Weights of a small mixture-of-experts language model, trained from scratch on English Wikipedia: 32.7M parameters.
Below are experts of layer 8 (counted from 0) of a mixture-of-experts language model. Rows are named router (the router's row for the expert), gate (a neuron's input weights, with its number), up (a neuron's input weights, with its number), down (a neuron's output weights, with its number) and show model dimensions 0-159. Each number is 128 + 32 x the weight over its row's rms, rounded and kept within 0 to 255. Numbers have three digits each.
Before each expert's rows: a language model's description of what the expert responds to; "comes after" lists some tokens at least twice as common just before its tokens as in all text. This comes from a sample of Wikipedia text that the model never trained on. Tokens count by the router's weight.

# expert 26
What it handles: Four-digit years like 2015 or 2024, and field labels before a colon in infobox lists, such as Original language, Home stadium, Sport.
comes after: "|", "-", " (19", " (200", " (201", " (18"
router:150152150105136147121125136171149165151127115109044121131123104116119106123108119145160138093142114106124112159097124099138105182193049168080134140156157128124081104138176135101123161103143125153117155200141152148102146135111148130137132090154132130145151083074118131132243117119163173087153131153135196086067168173077134166146095154176073065195077104145107153139221124118111116124132150108145130153097143089151100201165182126077131119144124152092139149173111145143111119147130067
gate0:146164199152081117154125077173135170141115120131064159124073124163088123136114077140082123058070104168140144155145067158106143124100142093117063208117126112116118084201117124123135138107152129114131123094130147101166144095188086150135134110177118146148096146133095186122109151125124150114141093080141148100169108088084137162143142125154102214161139057158126158103121079110120116181161107121104164122143094054092137099141116136117108144060156067079136096161154122179144135162122165
up0:142142124124095085141172120113122128108168186098092075088085159090121129096120102108109134156122069105111126141174078096196122126176144127112112120087112125114144162154126103114072140141150090135135107123113156069173140062152086138064217087151151094166111118158147101171144154108122170170132134115122215076164116102105179165042156155120105161155122110105096096079128138133094133170113106133151132177103081148086094138118174131150087142065172112128115112136176120166130165167067094
down0:163117141120124151156115117135109140106112102073123140107133162148093190126121096135136095100129150137123135165099096155138150147174122103131073147129158108072086191148063141100135140073117117172109084138125099155196078165114110128092176099167105123147140139119205193111121119082096181109095137160151160082147132035094159118191092149128134163200113170112162134079111087165112140137086075133125171132115116162130136107103106137144110066178150146108119217152116149078137157086085177

# expert 31
What it handles: Opening consonant clusters of split common nouns after articles or modifiers, such as gl-obe, cl-iffs, cr-ucks, C-emetery, Pl-ain.
comes after: " the", " a", " The", "'s", "a", " de"
router:164115149124140106117169104099102156142128187166120131103143076112151136135092125163160141091124149091148204104106140174168124119080215119155142155103082124131074072166151142124102057139135080154173083090074081085138158146153122120155137191114124154110157136095170062103107143151077189153177097160088130070151104096127118107164102111192114116079070108107069103126115100110167158115118134119098135099104131125132187120139141088159096125061117072133064132112143114124088148125172108
gate2:158111168112062087068148133165129134131111165146142164113115165148217123103128150144151144100130173133106109141112092146124157157043107109110139134096083153101129141139109082128119162102141078117082107093079197163131100113197147155137161089097151212149070139189089107118164121139122082175140186142145132084134198131103146092106164164102143151170113103084101155152153124154181139185101069130086177123139102128134161152077140101148135127172129125143146143123167142143130057163170105
up2:108139147099127153160056122109128146080049131058099143159162092094143096169101156116116153145144059142122138097134099160090107130194113169129120089127092123066141154124139086095108182127187152145177091123107133168155170092104092163118161074148094113152153148148091138141141138128192153084159104137089191129134132129168111082054097157097095140150112117135117101078139148152136120097157212187140097183114119162103125144141132195104177165141130106133128104082164109168133057129125148
down2:064105141124109186151074124124068153185080147096111164094124159107136179105101103083107083161090160095089157136131190141136134110177131098104153159119185151097142141102143111162147167133122166077132154067152141128092170154072081132101162152137162102161110106175143159095132129139103179088146172106138121145111197083178171141120111105115139097184147072108125125165092147106109110121138159162102053087161101168170084108073126153201127088116153129133078140085190120155133122103138122

# expert 1
What it handles: First letter or piece of a word right after a line break or heading marks, plus prefixes like sub, dis, inter: Academic, ==Station.
comes after: "\n", "-", "===", "==", "/", "===="
router:141124133128156136109139192070118104142142107151193098148085132113128146178067138165112138161187098064085169082127151091157143197109137144112148109087139112111108118065160103150087134176148132116084118118092074124096078063106156132156185153056129136078167118113124119084137158146089187154095098082177147080109107162138195077148119147153148097101097126187096160162113069133125158156153121137117137139099169106082142086168169130083111138152138133134075111159155143128101111101104075
gate2:150130092126094167108142094076155149153129071157159104110135078137139036075113130110121096100107147132143199075158187116121112126161115129154140091151109100069147083088073139118123122175096122144127146108125114127159113144126074124150107098160103100070181130180132117090165142102140124143118074116099140140133119157059130121124151093081155111180115124171107140174120121212154172073134142107181139122222157065164125117200131080122124145150141121148202144101153168144103087119106141
up2:126183141057204118092119129149139144183140092165123134092167087207132136104076113141151166156116141120144094146120157106108164079138116163111178092158164090138124167094151078106091147088052135162141096152118160166097124111141164123189137167132173180073125072147146134109062083118129171173119126115106106142092144098118143104159171156180175136128122152087120090081139162172161172117146074123103155145089112121138109147106088164161088141110177143151213089152119123114159095107098132
down2:098128132173114065121146110142179170141152121158162138104145125155074111130145157122160187049151155103122091146134109089129156176067126175130122094132145132106093112137152132095071152196098155187122069128149155151108112099159028093126133128137102114093112111103163157124106141102205087138098066142131160171147112113140163135194099181143157107174115157137141100147153088107115130145107131129125153161171100099076086071192054120084135111149171116125145190119098125116094103121175111

# expert 27
What it handles: Standalone numerals in tables, sports scores, ages and statistics, like 11 to 0, averaged 14.3, seven.
comes after: " |", "|", ":", " on", " /", " –"
router:132206129065149146079113132152096114143109134105102142147156099155113117089155123061125195061151140183098074193099173139164187144109128148148142099147115134080145157077128118191163102148093103068097091132183109170109099121077168150096122137108116107139125105153130074120154159093149143144138148131126226201155120125123072095083121185139119147068112146138141109133104196146083095154145077140095129118150156117130149144158204125149105088120128159098124135111089166166123126130124154
gate2:134129087122109143088162168161147094077154120073209180126163121143158135151129150156106029103170118122163140198186147168137082115066127118133161109154069147126179143109127164102113112164153069118122146105137123099177116141120101111048094107169151101123107135138107126105122152166066163158110146133159076127140135161090133161120160115135103137122147159132138119131100112102131129154099122139047163084144153156085198111134136212071115079139118123143072080150099120113108144137056147
up2:165119132118180138145132075106148153169097084096125049132168127177152111132137131078139124132061163067167157052072114163087133091101169083100095101101134126124105086123158118186111125177168137119087108147148114174138122086104180194136124098113086133255172172100070125104161129115101081120130102151140128120163136141105117140144131142103086102075186137137148158172090122141139116123125122148135166140140124103189127134133155132100161137143198124131119080166166140093124154101097120
down2:129099111120140132121143122139145168137125142176107103134182129065106100157178108094194107126077147153096115101095083139088092077119117156058134098113129135130158133107142195116155096134131138118190126163129126141083119161124116094150129106077098194177132093194123182155142162123148087145139123123139177068113135133131178146143139194116121089117155164177166164080062134110078128105192151125136134180076089112174128094093117072127112132117129127114209078102129097048150177105160140

# expert 29
What it handles: Colons, dashes, pipes and semicolons marking fields in infoboxes, lists and tables: Names:, Transmission:, line-start dashes, Grammy Awards: 2002;.
comes after: "\n", " ", "-", "\n ", "\"", ")"
router:165170152089177117160115166142122164144123090139192174158088152120140107090117076114068102122124105134109192101120115110098100167108106162088080105142126111151175182090094132142121175188126127086106195162171168066137116080106160102134125112151110127121144117109111132113173074187135124134132113169166183126127147154124114191161154120080115156108101118117063092175090094200104064127079139116140161110097126155095129155116121104098089137123131177085130129143084133121086097173052070
gate2:155115084145153114113119132111099085100074151074103134085131147083123136117148065138130047126130113145099137089086078121099102078128120145112091130144088210110166117152130139131122149137127130137152162188065147170178159141139134109141120112142116118153105131066176151196127110163146135150092119167093166125113098131157132106028136200159090121126114141127123107072126090140136133071044128088116116132144095166098119047124127113112119144163170102091143146046084122129116063132185128
up2:129162144116096127105108166117137135167151125172148136094123152114171123162129149113100124124111070100120156101138020178175080163124131131108156136091148111178154099106092103068081124056091129097166048101134116184103110114069127117069049050148201106105148119156149128130111088132096139137116164132167129145125129113134095137201134179098191131118106142113137131109153131079136114112173117122080153140110136096126095197085178116133173146138099121102150168140123093169157172147098170
down2:097118092112174136217167092128114095100046175121075081154124094116104130110135161122160110177150104174128113076132166058058116105152113122132131113134139141177151121141146118157188133151112126166176148155101062085157184155197178119158160136116090140150154111059102102176171125145135105150067106176066119107118117149133102094090110103145088234111107177157107122142144131118132119126096111133118145133170103178100105119117151121114172069150132101127107102100157121131137119122175146

# expert 19
What it handles: Tokens opening list items and labelled fields: line-start dashes, colons, titles like Dr., initials like M., first names like John.
comes after: "\n", "-", " by", "=", " by:", " Binomial"
router:136167157135128100192130162116170152065130123114127197136105150172186142088070118055114128145114140168111102147135133118091089122129127179143151126187131124094101115142134176083116142197149132156055174146126178095091103148072170102111102149153052173137181107141107154130120104174157088168172116150088214153173169120121106154117096119093139118063093155147099094135136157115154140143118133115096073147126125171105160073152113131115161140129128158121170098180163102127125123155138048
gate28:091155109074121106143082129081124140150128155113103125082098125175173118111139085138142092175108175181082127121076146145128161096111164088158058130153117133090160125111063117094115105177105119107153080063139091099153169076103081121159126114146134166123104133095131142101189109134151179139188138127138221123122144098140084116098092122125135179144128164153139174144102113108151109136123138107087075163087120145105175126140127077163057126111126080147148121122202100090110236142114103
up28:086187106142143150114137155127159154158110126163112097108142102131139143103103117176117087188161186177099151073110136192129187093125124125191130137181097165090148125171108157131173085165168148110115104117135120083101126131159102047117139135139107082194129147114147177155244138134105139144116074135099118149135152077106130121118058102074134145172076162121106175145109139127163079093136105107116087157114163096174121112073122138115119138110109103100148087153178153060161177142126134
down28:091133110170141126157116118123142141139108109193122074159105120080098147096166070128109157096098118166139200091162064106162185064162134174144102118136146119131157141141097182135163122142126178172137087144147165162125069123126113124127129158144131080175110080139085128175179138155092072160103159117151113114156067104184151145126114124134091143202107193100109163071056113179112108085115145123164120147153178079150109064063171161106141078120125124124151111130120140082132100143118092

# expert 25
What it handles: Opening pieces of verbs right after a subject, to or and, like ext in extends, esc in escapes, arr in arrives.
comes after: " to", " and", " was", " not", " he", " is"
router:116146148171094127177105106102155148161086159109111149135166091141176117202087170182108167150160144110184135161084123146155111117126121111155095127085184088131112088046111181171091109141099130131101104169079115076153139104160083161125146118074105140095106158072139086135072106138068152124131172148171091082074113088160145108105090114165175157057154112135175155140128149115116140124118142158128123064114156136151141096108095119133176123172089145189106146058094109133099161101098168
gate2:122103071102136144189112143128087123073116116105177169149105099135168104133165170083144108101127152108153184075132114063167138119061124110111140217137157135139151153098156102153039161158122103151167179091137081121085119100104108146096124163141152084116106149146114066098091136145140168108121222182140134134122109101119170120132117163122136168146182113127134158120193123122165133067118162122094133151062149166090154086121075101113102096169097073127117113163153124130094144101120188
up2:128130101164217107122081105159096135160095136109140146153175119103082116082084144078125150131044146155144135151067214111141142128051155073148128114150119150127126123103132068137057142115161137132101173113116074102125132105125102114128130209146147101130153167204137086085112135175102090103123178130124131117165131161172123119153082118162119157091164094107131146153101128090176121139067173156102095109095103144151166158151188125140070121168136114187163099137149141128110104106066136
down2:213153126097135173161138153131070217131139127146155119107122110172120093156137060147062135126149158134122095096121138106119090172095153089126127169185096130100148192115141170154111146098164127176084148096094130144098185080137147114159131108159196088110163145120158079162128111070135123174097161147175152085117113118125134096120097171110121074078133091144075122184146073137133159061159135112094141121129181174136077178110131110096147123125055111111137111140124145064113148092149132

# expert 34
What it handles: Number words and numerals like three, million, 25, 2016, and bare space tokens before a word starting with u or i, or in empty table cells.
comes after: " |", "|", " the", " a", " No.", " on"
router:124164100059146149077087090105102093160095155118086116139156091150129092134106170100107162096186100187112159227146177154146114129090183191144134129120109133097147109110128141176173148136093070092106070174155117131082066118108143126118120174108166081072149104101146141148128169117105111169180094128082126155140132120111111080095127177120154174072067157141160091122084161148122104115176077119100121092107187112136158096164163106121131123123164087068124104103081160151129136135128128
gate2:170123131154125120134140136171145142157167157146153135141139170123185096091073108061120186117171188088119145133145096126150085115130106099131088108130120160087156145145087112071161160111116112156153173125106149135096118128189118104145108119184105074160097116094124121110200091112107105134128122153103106151178081087127104104099108120164095093102157179113126086207202125131114126102085110114095104123067098138093132174061055116114125099194108083115203178155127137132142146164066089
up2:182151127103159092125141155118143158118100098177143182128108101118131209083111070120107119111127136093103142133137166091110139139097163126106123172070097101135108116184101137121095073106054145108072105081119051128096054108105135103146147114130155105174151091144137179072116128157146110103142151086124084145106150141199175148132152096122133124131130136176128143113095171144106171165073177115157188184129145164141080094056113071118098162152086133105175080117101150145175092154107092
down2:085112099094131126120165103113119091092097103084116120141165076131146090172127118116160105051159157161115109114126130159131130142118105095201103126204092189205107179068119171152182099151171083083162120175081158113101103136116155173184156112127119117130143181073177097125120164124182083130132184097127158151152091136079088164143147137091118089120121170121151120118152101162139117083106115096088086119096185100162196132094166139110171096153106143137111195142095094103127125146142118

# expert 13
What it handles: Articles and determiners after prepositions in running prose: the, a, an, this, its, his, as in on the album.
comes after: " of", " in", " on", " to", " for", " at"
router:141157135132152176144096131084101134096138085136130120194119153165120097151113128097090126163144139128140136130143123132095151105078159141165134145130073167135157144131154116190170124114124156113165144134093125117099183160175086089081163134155145200156128117092208153087071143163089092131118117152125192099149130119110125203143128175099136176077157134135099044095157179142120147117101186109197134120127127125108190138203167136121154083074157131115141186138102185091133065134076125
gate0:098114087156079146151138070089107155092143146157144149075138112148119095085126108142109119112103083175157134127188101087184138071090110178038151143119085149160084130115109108109123121132114113137120117108153182082134183143121128184121140189165109125051088137095158159098136092071144174095104205160145068168134118132145156137166148142152151126057150141083147114160087112108074161143124187148117103113108148131137118084150121107110135162163098091084150118057125105114121081089099072
up0:139139135157147056129097142173141132088077073129126065167128086108129135128060120116154148143106181113127083149159157179128133123107155113170132123151180130100118128135130165087163153168073149116165079155116165129140086123135111081084135093108134110121094114165144162111095106148095145146104106137174097130111126145122097173067159113122181095092120192149170149099153149120203103147083112091144083116168139055139124103123126108148103060121187158188112089095097202054099090157150076
down0:220104148141170099123167144123108093123130119133161136163115113101173122109077152154160184154125180086083094131156141211102118175131131061181121132143173153075175138115137168134116138098072118101149137107112121193107062146187128059085052104110143149158155049159136139123072131125113080150167084102107105091105117158123119138093102109191116141110140158135111133099169150127126128189105087086166116112161144102141133098110139158154100115159136159179112095140089177108125149097080141